From a checkpoint of a small mixture-of-experts model trained on Wikipedia: 2 picks a token.
Below are experts of layer 3 (counted from 0) of a mixture-of-experts language model. Rows are named router (the router's row for the expert), down (a neuron's output weights, with its number) and show model dimensions 0-255. Each number is 500 + 40 x the weight over its row's rms, rounded and kept within 0 to 999. Numbers have three digits each.
Before each expert's rows: a language model's description of what the expert responds to. This comes from a sample of Wikipedia text that the model never trained on.

# expert 15
Colons after infobox field labels, hyphens and en dashes in year ranges, codes, times, ratios and units, e.g. Abbreviation:, 1990–2010, ng/mL.
router:476496493463574513506451513435478484512550522530535514474476530490429466545465506496481478478551529570474533518469443518568462487507518487443437497436521495486432560479519534477489476572409481478512465430603527471490446513546559492515449468475544502558519471469523578540428519566523457490513478481454504582483521460529494541541486461585592511548469498542523555568444516438537471542550563514504482529483520523564476506493495439533429534517489461467493460512486508557506507510513515462487496463534452474490504518489509483539489457564461492541503412500547477474476556462497550462526537511484454505535532525447468437487473462570463462488517560510555485579494520446515435481521505450475528411512551494494471466487546521590505475532477490438522567356467511418548521543565466
down3:558477563545559482455468467475557464523564553548485486415505402452553458518450467497471444463523525513523529501527512492521480473480520559482486466502494495496468455520551468473576521457501483530520556568499480517458526545447545474475509420497431469471457505607486474449451438449532521478530499472544456485559586558505553540517536444540491437530417525501513559567509514497512502521521523484527548488553463568483524566480502514519512437435531531406534457497574556459532497559459476488471517496522517439537483545488516518491466497494468510511517483489500473485496423518490520502495450541537496525523516434454512543476448415504501484523529469521473520485480533498508529374504502503552459527454477507463565536587439506464482487548587600539538481481581551481560595503493535
down4:483509425489485583503483519475594558442463548473547480578595453449499428485545507508499445568516479509465553511521469486511437488525486468574495521402493441504518561496523470438539465476447458525469475441528441545488532457518550496529511433475517587549527430428477473511522535567529467458458456527508521472569418425495450509506499475514510475526483533437499557469488484439508563548455491512480520523564473546453479452559508413449504416448419512530460509497501558490546452513474478504508533534474488425455482476479469508451477437524493519494460518475488578462476528497540540541416522456489448453467591502458518484560508498471490541507507547535535511483543510438455470490572459531569481473481485471513505530468518553501524511518390497508484532500527451537536512544486479
down5:413474478452464552566497503511557564445529504496516506563476510526453519458494511507470490526513524462541423573480554464439480451503467460605445480499494514513537519556511511501419437591517510419473461400531420543500443518491525450533494484491444499553528472476517496493476485511556542563506522561469532454510531495510549542506516472471518544481490479435597494503502551408554470523471496469492513548568486552452536489502496514505442505463416437508495455482493563553510513503490470450534502534500394522526490483527490466447473456541575427533502482538507482490473462547485501546448507539503478486437497470572535414497488547574484552460531539504463472478546501495466500514583427505467489503515506477554532530416483549481472526441552450534456510584434465455553520541496526
down6:491594538558516485457341577480469528486484512545453500510489451518498520531499445505494491469572529555615507527479481490499554468414535447504582490574503494478477486491460482505529487525472514502476513477510519548503498498449469500491532461480554531528577548538542501568548528431468500475600530491520566522470504453439458562513532497534497487546548471539521472496544491468501582520542532478534535514535441403467491510503488450517482485518478514540479418474499541428528469532526583446422513560462433494531450465480478490506472532545540499493538548536476544530507517542515484495474550527501507480500519510526466534573422475548469455522544399483501516503439445456514476529431494492488478449528441521593466611521532432507473545506498516525471469512457493499455507466572491
down7:555507544463485542548538506463548445414524535545473525541487548524602482453437492487480425499516499427528477478523515522463582526570463433560411473495504480530506527572572519502530473491506516471488466443528446435472558486486482488565540535497552477507453520528546518411496566533466491468485505559490498540528522459474560538527501527488488482486523475430539559509468433551469543479396493464563483608513527442551584483483548445548507528406513484495421491432448491526495494560509507447459493564548410503535484530494484505478482548527539504470501598497527532511458454489470510503542507542468515485485516524500551527461496537538507589512516559558534498471484487537583494483496472547535538490499608460447528497447476476492557476490537475486518534482489491529508505555435515
down8:488495448530440519465470519563553488553523472501460566459520526579500505545502446486565459483452497525436461440541527502528504475547485509552481487477489523490522522458495452550504532550573535472485548452473497551517444599468501415475478462514511503480432506497523577462460421592530584523506493486523559447547554541576480492532563583449506521483502574551523525566527505429459506410517559503479510577536504514457516510497471391529538487388446510522506513572532535525530523457502522520482468537470428402512503549461448549484428483490635414529480459507481529443489491516508472501506477495417482539505548505522506447472476497486555487534460464493504493480497477479540494486497466460493564483505495469533516534505520491498560494525478501517495463530456511490503584533475562
down9:525491554552417443455499506483533450507479557537552463535522521465540494568476506516565500532541524508533473570503494587510505498439497442503592510576455523561399450478508473461492492534554509487462531496506487555503543464436434534528451513540500504483462578486481515505549601462581501439535491496466397550526540515463483400504533471546514462499519471494502465540512476498469484504548506496535514470487505550489507531536476519528509453525460503524527550540482490528463518517548512535462466520498488576506545518571481534477453517513493539494576462532525434496495403529362444459458519578499588405482420579477547533471495528492477541623523534515538464501453516502529504571521522473538477475481456491493513424474499525484500472515498464466548516489520542544548505513497537
down10:516516531521537570537469546519503511445574522512446527500505512521527506501501496568497408560524538509523514511495449479484517523544476490485486511560510528528390482476455480512460471509496499483475464458504493391460537524535468494481576496509494403531517528494545447485544446448499470465563521469568447541518553513468524491423502475522486459560472492516540543560540506441498514463489586474504547492581510466539553429520427450559481516413497489477501447452474502546529493405512495416485513500446462452465541550505512468557480500513524446467503476465473448498589527473400474545456506513510463434478494488514472465527529481483490535596498515471526548504428514481554516462439496485512529467543496544619459490443562448500510529436506468510527430468450501577603544503466488
down11:488518557553505523510480439554456519513473474401531413528537505544518536446544544491595503493458489521564525509448505487470499487494478436499503509465495542490489549519449561495500504457495502559402452504486452484498513493479502466522417494521579547527537492467460566546468502485489547522443475469495428537527411486495480459509558466374417510506460453523524460462529526515551402523504458490540508486520472504475494446520577457529500521547500477469520463458476517478484555473534492494426537600537464524469470400496513581395513527427492509499478457443538430437549483564484480441493541442538501508494467616528495534499475496560500529459463535508505472553418519484498568493478509541498515496507519526542467549502485517524477514380520492455499475522531502522524480472536458
down12:496492525526537423474479512513559517425506545589501516451560480474504499528432454523516432535542461450508633497481469516413513494455514472486527505560476536505463478423484475451477447548467423572490485417479561487539463465530472448487446509481550562511535503477456459507611534502539508447505489492486477505483498408547533465549467430490544475517498469589483558500452533511514503505508495483464493506464547509522441484552481467505505502495452497532493512510509463533452494460525426579483481525457499553452450527524545482529491531491476496487499505515535496542440502566571460537427513491498468518468491571357458499510519485555450511449503506519538478571500483467517495459472489582527499489512438504625481498605532485466457438516502525528513531480518482521432549457548463
down13:590502476507424483573449490461591571495544513550568499426476554531477490504501449581512469499476471542476511453529480598432528484537556460549514498533451499507549496520479459432527536490425525484495524535426531504473502450486535453492480522479509558460501503507512508512473537516508559485565456488468538556516562560515534432566531504498525541389477467514493515546564496521458519397516518493504481483506503558480481458483522547516435508491477559546426553523473468502514499486529511515481463479545518500578544548528483488531469486547463454487476519558544498523421509560488468466523485500520451550476606511453516583482474506471473480468549470541501490507433442495452552540492533442509416513538509468376480487579506468406501488487545565491507522405457492507492504508457507
down14:510394433386513490545506428478576576487400495450540487551506539426558497519486519466502511514545423513513516462566469513428454517497440489570542544461571512498481456459478472480554488493508601533461588471500504481478542478501555570481530528478469550504481473540430504450483475462502567516422496524449496447504515516477469511550567466482480539447518434464474551482493462465444466478520502444500470472537441484496491441496537450416512517445435564558445486527481540573502489534577464525467517512458450475474541513493453529401487518488496516527511506510473493513465527530500509455444528519507525549520564497450512532497486535539435537502484517492469500505514550493423494418577402497524517473496584496392498502470486513519565488516479498502463471498482486532487482490504548
down15:583438500453527548502547431505481534532508504558446499484419491477482548510471511486527480447371488547557444501561443476571486488398469471547487480544466463504460563533440477470543497510505481527494456530475559558535496432493497434457500495452501511508510493517469586413507489509491400506497511474581521482496494522526469522486532451478502585426498563544454538555436516513547437465474457453499513529491555517569513536482496547475533488541498498498474480500504446466527468471457457475454539471519528434507453526480583562512479534529485489453493486502517486488465471511439560581530487468508495413482477503513549524506572500452449451426517502556422541479517542448483433450456517542542514508557557527468499478419527480578526502547521528503494404488525482429451475492500492
down16:450490486552477442505631501442455477518466513478473427524414492531493526464476541511467448475462498538464484494480571591548525453465489525399497482499491439493525458490440509454489533439589472549467430501505541456479498424533524417503504545512499480540502568462511498548466513522457529490545504536510531612569567553446500506541485477440575497448514519481518551486487441558451443514523567536511458509516441482500559482506542541585498460549514502470514482476497477517459570521542502475474454533540461545492565516475503493519542517505520423505475490546517504491526547450520406512474466459483463517480572477530482480456508491431549526494471486511391481530575463560474470471483493492547414523546532556548489446507485537570469568480487511510466487560466554468534482489527495
down17:513539504483471549489428516502505524447509562456525553500466536525503509486548526425506530449467490481522503489459483551474563484568429558466517439431552566531537543494492575445451552485489433495516450566475549467487447471462452483508577471513446464487516449522514488475448529510481493470487456529469510533463542496401468546448505444519500495525549493433455503516511412511488459573532558511484550511470419522458524447522560552477479433472537476444434474506481423526540577541492463471449542503487466489467512447436458399556516527416497556456494517496555496483503561496540522494457488512484481433467589560479498517542438551468519525455498512494496576453487482510576510538458531499513552503523493483405535469543545453504464538486518504575468577499509554512488527503573546
down18:530552489591486491508488522533474480489479520501521559539474513505414467512474509521590463524539540415552458475482534467478573536507576542451461507465503517475468484579509405455455541501524518503533532499547550536477538505402444499494466476484489519563496520481518447495494496519437520516527535458466534559496461546506514503542420577510513532460489542478547482521589479484402531485487489440511489500471538532528473500496452397517513480531545571502541501502485469584504536544480514477538465513455452475505485550476592484518486405432516427513473617436533490480509550545517456537510452556485514471479462548494535613518502482523542533526491502501552476492530460562540488512509484560525484499534507521553577518510496501561473553508403480499465527470475568560462500470421566
down19:461508478470526530463534536533437458528475419460462495480463529490517484451528505547545560549502514426504507462455570499495454503463482533465412604487573523509537434465541581568493458410499476507534504483588531465462505556573514469499516561548497494456469455540514500492492488513487527482564529474513522537492555540570489448448517505486464493573468592559412529512448484520509555467534467611510524506536560526492559490511507509488476465459456561500451543537469464533483400530550487501564494504450505438506550508471496459452475524489477487466422493477532496491500464453544535404544506470526491529535468465601527465552484447490556481497531490425463478500496478538510498518538586495416541497464446516505392453499488469483534517503539463492510508440458466434491507491511501

# expert 27
Line-initial dashes starting infobox list entries such as "- Country:", plus commas separating places, numbers and clauses, e.g. California, Santa Barbara.
router:474522499593522480453455546525492471550489513533452540538514550527458471483573474498442537470524540539478603541460540430570476488531472491486507476514545470566461538494560575498543504505461462437500450447558524513480459466436419457506467432461481502489507530492509490519503445501438457481488504502482481505518438464493441548452488438466517455517574487550568505608464489478498502595490562468502510421502531489484510523480494484448487567546438533560453437503501423511438438492533477469479505486491495462543462484421566489467450440585464511487488460522487506520506489528516543534453401511496469482503487537484530438481446489533442460559507538564507437502428511549489513522475502481506522415480508544537532508515573436528477447523435470494442448473491476486490583516592510
down31:384453504535463497460474462468517529537495522526461520500525512468573511450501475475538528484495451507585514531516521467519544471457471495526458496579488569503429513497508470489519423560492451516493495492445484511434433489499536513467451494477471516457512506544507491567487498466456582554483493535485539470466554457585544462503479455488529508519479508610544504520459482460429492485550501451474498524516496485500472549536496380488527445500477475498544502557516567461444477487464482522492451462526546550535547499513553541520477465509533448485522392535476540542510484591527469502443513514472493486518518605444463453553452475457489478471532483537489455518510412425487442501477544477533487473534493537674563496490409488538512485510436502501506516464493468460450491403521536
down32:457584505521499438533566490541535494464509489505518484488607475593533505551495464481560492527546468468504561558502499525457515550535437507454464525499514450517511508522484534373451516452462598560543473580514522467476536504545519538492482455463550485516441499500533516527528544536491491464462552499534487490526463488468428436450472493526523479495569511480467542431560506537483522517466535485521490479539477422542477478475463524510452499467552498486534521563579528526512509407444488530441402477502559473497574520505455527456448567510531524586499419507439509487479520484485488451487454500477450562473505507503459517534457541472584504551484486510419504545493521506516469559462544445463477532455495588596503537524403513508535553473545505542574526512505532445477539523506475
down33:589549498428500505446456472538494495462454487408504564522508538544456435453485535476470542532491526475503603496475510481445497458527473567480534489440526428456513497512534524496535533438492593509463489525520439427499509463460434444414505459499484489505505493447578456530584554528506459532524482536503466541521484459460529545479488496557491473511482525457499543462513506508482500432532478539534468469512478512460543468493499520476555476452544528439497432486532520543552561492464524460466585469451467494477466462557501509513532492517529511495417620504448562546459480514427513483425443456513535523507504460482469499443528462526559477511469566537559592503432560459527562461570422488536505466508503480388514538486560519515459515476558458526503475505521530551474545523460500
down34:485493492466511559576487526432555493588572491474455470582487493507490538468423437435527521527474541441488459522426528503519567467420543524494515503482448584461511517520483474530478561511433544513515432486531465476512447448504516450547516542544485448527519494508489469413487492517500510509532484550466474551527518490500559518457535533499456482542479510515475476487563472509488569619495457432537469445464487481506516552505493487514459477491445497491439517502568463481495504552486493463519401536475438516478526574574560515527548482542452543492568523462559581515555492462528512524453376533503482528498562518502552467437539455498506497471540537520476497470487511491481504460478541504510575437537521515450402611493489489544482549497468503548448531494452535530542457544445542
down35:470399479553504483466525480507524528460477517472564541478438525521459560480521475491459492532486469465460524509477481474466486555511543456528474496508453496504494521521518533506472428490488467553489463387462568559536545451490567551494563523510480530559507492505461473471524429392528557518526486527459457490460532458534493461539527508521453521481544480465473472427529468456551512472439477502486453515533508520469481502572474455539487457585528540425506599593487409549470497424578486512464480470513452510492538503459484513471549569514511495539441525448578486529458488499468555568407557591540543503443485502568451490597526501521534521447484431488568480518512444439521481500493480485545484520506496518598572472543516543536512495550456472453463512509459471465496497549511512
down36:462539468524529435471476522546528570474467480484512541566479543527533528471475495452585453499499493476452545526478455529492581487424544525518509498520473542504459472485538417479504503454568523509535535560584566466519481499490505406464443490461494509484444475519472405484494459534537504513428453468492523509519503503489474425524472566551440431461448530522445493512517463505413509502548455503452501535529564448576486470518512511431545497527447510485541518495519419563497503455462472566505491536485522534506533500532491519475466482544501431526500483501494497502500534498416503337497528526445470502486499539523448576554497523473532491532484487548472445451500465483513432554430556433510500531522498427471553540547576535479478463490542528517445410473392496535543526481511493
down37:516568552413535441557582459507512500517532475470529514493459531483500467505531417428501554479428438500431496531504447524492467540433469543503522456431475472479523455533506537502470558527454587518534489433526527562534466568538550448473555478512468435467468481498563458439518425546450439498535554486539501509510443520451434503500442613514494487483442467497465500506507456518532533488544458488576484551444461507498544521452491495488461532490498492537442506493514420425532475517525482462477404509488565505538524511580497460476486485486504554496570507545504470541526443541563519480536502505456487440563549492469512452479466464406507529570520508491503481484508573530481495585529493474415499476474475534494490533462450500471494395471535567503571520517483549514513470495455535
down38:508554507437523483635515516543484533564492479419475491477489538522557458495564519501507455552488565459480482475487513494461509552494542372490508489503505501497480519521547468551529584432458532443508504539474465518501517531470533506464487532544549536504486488553507509556546461482488510489491494541554559449468484509518431455485522506516558483501562522509508535459486462424488472539426496492542437483503522558499496460499521514531411461467494467524498520364583463549571503573474590547444509547480455508581481536438435554472509505519494517517547448499484489452453467442590492512486450562532486518503487489571475528494551430503543494426514514544538530528512525519493476482534489586576528503458495601476545512545496491438470537476437495482493465522515507549452482583521496
down39:460452505591495426564484540524624480472478473462466531494433395387401513436511541539424569485443561496472469496524526526489479511526532440495569474591480518485464482536474482523482492552492453482557492429510448528462484503450463479537565473458408497470516449495547486571428519454526521468569463497466454501444530493502485504501510550463519436481504479471497515447490581474458503539460497537504522467511511456442539549517482476456472518455573565583422543445457439534455502475459465454578498526466474540490497491518528502518501416501446529493527527536499501542529529548497399538497529507499498473504546471484488465543496571433490481531498509528486466476502422532512507521573498532538481506515456486483511493479536493432450538555471465491442470527493516498515515570524527
down40:544528539464513526475551519485467445517439485499556495552467514492520475586476479542480509449443487468487516476406551503462490449509546461486493469500510549472526487521479526479437518493482462502511549481505475476513490445512548562522547440546490504456503526534550526402485500496534451434475458485552519502531533478509493516452524489474486536487440533420500441492515490522495480554503431482468473506489418543507533482566519543544449517416517481482427562525484503509557501538458451426560494520551498456467486536553531532488574505517594578486470523558575578559522503464572540530465529528548476417435498487517501447537516466481535530448544488492504516484530512544535469501442366556462509494536550523373563474576497482511503525510474539596445470443504513551464497502470579
down41:532583502461517559556538480524512481501526472492461490538524551494502476505416529503500518492461417486517418495465519498512498530499505545490483473394516449492510510491526622461505506526458488396379544589561415475508486555497503416501522461561495428519549528532528537512498488519550444512485475528524495544528491463499462548468523427494498547508541493440513457566489516538556430560493521536519511494525524540468492524480486613542485512439520481487473457440495510503521537526472496515459521533553472506493522444517523514486467464495524499483468491519514480519545512413516454460536393472558449486522444479602538495521489635489507489481512584498549567505429516534496501508510452535469551450500504531370464512494533480508550501484511528475490548541489455534493483491533564
down42:488559512467508491473508477491492563535432431442495481569570578413450509556506460507586437405518496552478498503486516491515536547468503546456428538444542543520537437487511533518531516489510536526530489556528504477509419496504509521477500501598466486481448474452464528430505407501493482497457459490478576475509500512533542556501508513476501486448442500513524468503447477478427559501511442532549493495500527491553570480459522471476477569398456538520443498463521539493551397648560481497549442511522488476523464525531499562488521529533462458466513540513488496480518523507505522495531516530524450474536523512476543542501510420520510544577474503498519523483492488488443478545516501533494476485516467512302532502489527507492550465508473546475494558553461515525471492493482428
down43:465437523378479550486591430508491516507521488498498417490489486534498493520489512486533453472512470443474515517454427563493487544515502481504415520449442466521540498521454549522430458459519496441504513493449529449534528510489536514461536485529505659466521485535452530490482457433501443576527503413500521467464486520499502457489540473550450542503442442506419491441508434509479522428438472440528556542521570456544554508503450533544480528531530550441445541497510484523524466596555436483475431478482507456509507530487446503427485497529558496520565478446487484469503571475471543522472521541536479473540496501545520507507545507534512604450535454447485488549472539490461541482440428466448502528521461550474563562558464499477543503511451454449468509518464494518479507514548486
down44:518542606445469546474535522491505490485487426477470471438571523513494469553516580504558444542475553496484478523463500511483480535538476555461505536471432458531479513536470565497513578460461523419433520497500541487632532505468463537489516537583530471522512537450502532488559484472534472526427496487550518510561514508415484466472569533505501480530485456484541412522503555471521489458460464550552495494563583515498534433522477538541439501443466491472462475485535444453482525482535478499449613555511495499543440541501521506420518525597451537487478552449499474482532495484507556504511467558512527488484537524573524502554596523467426485469535540492592551484485525501533491457526455531519467539499540492417499463482534486496466457425462546460524513492521564544543511458518504
down45:619544496499440510510501500474435440486463428493515506520546435467440480459466504530472499466488547518552445532531448525476482580510394560464472535466491491557514499512496496513535559449501548526445481480518509514489500547463435497496508557577557443513477491554493476485534567510500407497508516533473501517504549536433565573451562515553464474462479497484562473494521529528497474435485512515528484473500483477506554511472529510462514589462468506476443478496453455513506429539517480529525521482539474438444468556535509473486542509490427541526517581460469582502522448541504490471580446515552536493481531513504545580546544510503480462547467554481571543453496560536508576490580498520487478425498504462351503521478501413426499495458559505535478450479504562466509526486489545
down46:449523475574477466486412572517526528507473519533471486492517480470533451509562495473531485472512560572517510468527523465492549398490477483429513467555535544420494504438527503487514505498485520545488558478480435522449480462470517537515524529493510454544513493497517507518549490506514550410480404522546447465496489465470497581504461532526504476456530592550516495541531529544398487507534489445469476491493471486425473469539512508486491492477460476520533511570487559503510518468456549426607514538403474507505447499529475478534453479556505435441471525460558558484503507553476573498535539496491573499499508570484433416466565504490439516590476464469438513429532449434528436509500501514498519452521448549545423519474506490546500483585450466547466511488502471542542443522570561
down47:475502558520437465508494545479516516498458510555544460440481476483536545468504464477489475501487587507476453511457493522437486492474541473504519472520483569491551465482531504502455497539477446533520576451514523533492512534593578531538537566488448545496534494521475531520430520477479530436488544474466481510468487489500463523455477514582486449543490490539483451347529539502594474511470437492467512500457460437512531499517503515536511522546541525525566502471564489546530481511506512545499462489547500546478524498457436444563551507466586570459558470534586547490547456462569482480592528467530487475469461483549531565517497496522501512433546427461522425464529461585451481482514467488488530534460476531605459385498435490498445465539451532542503509488495526433547441519550493

# expert 31
Apostrophes in possessives and decades like 80's and People's, zero digits in years, and the word able after being or prove.
router:446477492471534442515556446520479518467500503546484508524523471598593452497492508445492461476558465426455516538430567461439596510480544429430566544485535454485517550562519538463517538540443525509490513536495457465553533516456443502435493532484486542538527497479488506474475546512488472483478524441528500448521526506471583449542507457504450444442470525540535553472495530479537468481544505475440501542443512547504504528579505446461520541487516462526501456462500565514499502534470439496537478414488424539498517531554445507471484545530541515441588437498539530485490519451502489508550457495467547570481490436460482508482443401542550535528451461546523474440539495551478559538534455539437557516466495566500470436491466508492504532492535551501426474463494532501504557458432393
down0:487472441498534526407554479454504522496461574509465476502551469486454444471482473512485414466475491542519546533449432443559538503468492447509446569518512456538481496486432499428500472408485485464466508542478444473510581556543554485572465565495465527463536571505465505529492447523419495464542549480500454540515462490507454484495484530533549466519496487487457548469480427514580413501521591502538535500464537510584497560541488578524490463579506448381471492451474493399488543493559494493518442504499486492460456479486523534507500516549466496493522551491559566444456432462527499536565561497432474494503575448521470509465538531482488516513520472492493478534437549520516509491505446491532449494494500508499474382529484466511528523429489490540496477522478571490523434508527561
down1:409453470541523488462515508603498496480453425547626488514454526469457474524502538474528532462547512520422532528453489478460541528523468504495472540475471611520495593533411545492479451553509493552482498556448500533550509439512475564535523468460570489529492517527482412570479447469524536561442512516529484501538508477531564486556496556539462448522541532569535496535550456488471483475531467520500524489535541456541448505608542602529526436449466553450533524480482517469546461540544490492434542531536518536516533509442489524441509519451496497500508501550475515549498525556456466535461516450480486513473501525433509537580461562510516522531539543486491422511508486467477494513544490540537486471477499496377488538532525553465502490557471483520492494411517447537534512466507451
down2:535496445537514580465477521461489485468569458519544403507476540489502553514577484566456545531527515569490438516468499520530441409520488498508489414501562557494463517439531515557521545530468468523473559483494493517502498505567490511477543489485430463508522459392456533544498476474562525543516472438480401474569476565510509498485458469468426560486460549479461520546477515562503578499498532534504509447466515479523518528503529452609569422478481535504401560479497477439528430427526531436523513516547533510575529526469566478484520493533491546534489449512476453531501538516477439487532471517538498442514472493522503511482524490522498530493470523449472512488566534525489588544537472527460566523549470428594503528497499515518451444508550522540525583547498434484488556525523504
down3:495432537564445567488480501505515520499483509495565462552550489451542452524441491515451499515563495570527557479497439536519475517466473491498498450496507525506551526538474433445493486491499495442509478466482548523469479453436562469475503457521531405475481461474467526517504500548466466523521547482536507516410430537396516429449507567451563516480529509437516545554468555500553470554500569506484533449578479461491524564547484530460597489469489477489535463521499547422474474526564488527485483485516545456482491480485579557515521549579473514497468489515465417529518382518495548528517496524462502466508525529446524462504450470475467440509414491507487497501468566516496595461523534549492520533476497555466533551465483481568524482544553522484553419571473558487582447520501573
down4:439514480563521503502457534454507530504472461449517500549463437500427515468516656489459529559548539526503483548376510476502482502571572515461517480515505547529498497502453462459418512456495444533446484449450564567495523474508516518494417514561494429405470478451524511478520538490513547484394528455549511507520442508410469490490430475475501510499475582440503543531480504461502526474502447542564454517504487443517468478601500552547567498517515460422546493503451491474475458501521507528528463516494487479535491592468495532470487480457477508426511473463510493534437531494496558511511463495488427525476514445506509479499424456446510469509514439525535513495485532492482433515526397535469547482499514473575494496420462493465508528429472472548506549539481548441457530499479485
down5:545506513583526505492533489547439497485482516509504592475475489501454517491532504516491511462590536545507411445464506465479431453583522431440522523574548511507518456538529470500529478468462522496489486497521525562492460526523445576485492460470496557486470483453482512465467494506544516538519470510439545414555405476516525463536428461459482511526522490544538442599474535491482525523475485525421421520531490502587466510577560494425565511517530517432535527536464429535552459514539481513488430472459503483536389514478434509428505454489452524444562509466502480524517474477534502456484485534531470508483443517511489470496498435557524529510499427520493403437451510507525498573495447430562422524523476436427481465496507477515457482469436471421453509481495456512471476501479481
down6:477460490547430507428560444550523503445482508467459520482500519510545489486504508470505533492471537473474532448502472461555500510530512518531468507422483550488539554470452498575485502484473536561490476520452474511446495531537565470528422463439521551523495474491513476452432513528515548524545415541513555463481449514524460531525455522484473543501501524545500628534428422432488443475495521472610443565475517492472450346484438504489451491593571474524409533518514563551442530492504410487526584521524462530510461506515481543498474451479487528468538526553506547510476508503476559484492535526558499548524606535494480503479479536517483561569463556492555521480442481465508475514513487495472429480424498473501509524496519508492490468485481515553523468557468511477480531531468597
down7:485496502471477489527475467397502619452533534465573460515505577502463560536438455576455427501474569542455527478489492473442416511490466455497467547517425491488523537509431484529545504448514560536494517524456477495485480528503500552447537511502518510483475528522389500471503525486500497495530524501535495504550465524501512442517454546500454485488515488579555484496470427476450410480505469469447461467536478497513498546514501506593488476487460542516531480450503496465513415522523511453489429534559502547477577478535498506504493497509495437517430531593505493560509570487510487509466557552503492520448550533458458430504482551468528506564504494463451526533496509517445539577561519480633535502409517503567530525510490533474475550486441501481496552462453459452389509495494564
down8:424459443552528522440562424509503506467482508481472539531444447509523499478527502459480567484481531550595463494428546464553489511545440563526451527534487485521594597514468568542485508466468560430462478450464516459519504433432571427524513462502441447502474429465467537463505480472438514491457512559543528486534547432472427564487533482497483497555550458420496499566446498415567509506455454536463467528514464515568548499519470469526496448430490542486518517465511528501508469501490510465443477519581497549436536553494518452477487546478535511469499494514510436441541435539436436618468550492475534431497514480469518486476441476472460528491463492561520464522433477550512521513501526554497424523440474553473528517514500490518504503513529481489502502507539585518486494492454522
down9:488506479418553475556505484510492489547473512557441528402453490510506446510554485395552500587524431467494616485479474411584539446502567546523513491509582531511499482529494466522448524499492505561554529482490503411602528531486468515476437492455453487436539473577500510504515466474495447526501496535478488452465474449526498507500523504523488563508498540495512576502479536483467542473508421480517583466502540425463499509505454523521539434457442483541547457488540501506512530476489418500449585447510498495507456455490457428558432473522480520493528488500559460526465426510530496506499471430502576444525513488587460513430496494544489525442467494487543521475568520490557508489515511541478534520509526493505455533452532440472494577513542479546457426478565495479554472451535467
down10:533489438490477490503509486486485506507575506566522566497483465468472500480430489457504515501495478575436443499543494536492519525463499537501527481471514458532561521633449561539517471535539563474512542487456501500452508493489495517495458503500523476537504513486521568496485501552493495540534527552491534499472507500490488518489460587482531459527439447482474537477511516468507506580561452530546519494561533497517498476458549528533500502446535544451502487463490540509548486518541465487485487477417539612503477405432500517406509635567463525482414469513403519408433454543494482463452578490477483522503504486447569527501565483506551571592544464578528426520538526499441477497563505508513493471527562462491493494468509587462551526502607501540502489507561464505555491506517535
down11:482444466446545497499516489488521469504496508496552488511486416496501471468496466504567491503501501544553566451503502484452545497534509522510527549483438497503545559556477575506506504488510458484541477569596524512473468450424473526417518520461579571561475501516468501470452458474517512513547500455492530531553502406436453451515500420467538480390443527463442551502422523510474555432495415502499488391550562532551525469469445504492464489431537531452502551565475472498536505518501483539419487510497528502444500467496508485405501488466497518529420530581545557538456419445483483533514501537536516440452526503545526495517462473529555493455466529500441516467558477518478501497552495466477517494482541503480423458527540492478467536576545454519559503452514481525451417520591498
down12:522476491495490478497492528443461446449537467474530517469480539526533536473509505501473512452480494465525491505457478461535559450471494480557502547461530458468522519533479466546488506496525499486523519531449540541505496540491525510501496595413551473489600407484496535494435405495495488479515508483480511504430491510461473484534532488511431477457535569459457582497469471457494479508539482508500504503515436456448535479553493575522515541554487535460517528520428458508539485536532528508473565509515518549539585502513469661562552450515427415500500515507559545498435527515509611501506447486583510501492560617521458509479485518497404492473455543499541483437540441441563452473501515454464440519497472539395501558531470476514435480451454512552520470547444491537486455509491515
down13:480428532448541543443477532501550491515425512480520556482431525619535520507531533496463417520509456542499531466472549416511503573441502500490441481544421558531512530518468533507500476561509542543555389521455472500518490450495483482480472516456563471534488486502528483548521461504494475526491484507541530582552505489467504564482560559472494458520450514540541480480529511492507494527476486550463509581573506501446528516505522533538550511446493524476488488483488494510494476526513466491516568515474566575436465479476558515407461474441437525505551386568463454494482550508458466437449453470464514399493507576561477471515509461366514507523496523488493528461473454487469462486545447459552511495469479538509477508458505560512499485504542398469482474488531524595541542529519534
down14:489514474611485531523459505514493532466562503446522590429510485522448488472540520513498474456520576525515492530436474511490586526517420450523547497460488499473511592503530469473559542479516486491499453465496533530460538485508424474473530479452496500499456498511517466418486542498471486471503554493500503521504493451502490468422543463424553492492566383508496468517525569491560452472551517456494422562525508424470469544420485468486456500427516439502549476527471487548515495487472579580418494521500531556504453509525495465517563575533510513518474529476571534448441459585506543588535522442504522512580493465473445547424475551511563516470493540518574483472493497502518444473488556471574530469488465456466504467471494529490498497588493410494513475496558514507531514489424506
down15:497517485484539478492531528462531471513456457471462477451505528482530462501534499514472453512457531547541483470440459510503518469451502514493478525535478472483548510597501519486507522500453490430487525479469501540472489463483506492458452534473475491542531473482453528552445464468474514508593476565431589502520423510566519459553529528529500484500435601524536493498529498427483525517509456503498556488450564462499533443621456516570557522562446538526489548445426430420538456478584398494517447546477482520506542505512518510485523471474483463566549418499538581533493583518553481487504449444454495510456493572464564519487564549495484529433545572475533542568540488530538469527521470486440477437494501491515518493557427449514447556518479483502490484474514406565456460488497434
down16:494470466535496542509475482551524465453539515518468437556456453548501461493497546543576514508517509497484496516435479440491470517468525553501539505516423577493435517402510442519508440477640524477526491444566424514537462462482548562498513507594471473489459490488528554524538500465517466482415486514538471427553464575521417524514541461501474453567513435467455463479527514528468528468482572456501491502421499523475490423468448508608454559503535484473538476472547457522496484475456538493532461549563445480487452556501517419472503553512528435563469479397528557446495494491540488499522443516481458447514458444507499425500502521475564451494519483490483518525520548499520462484535481488483543514535457568500478484469526443497554448420507464476556497451511516538529542447470503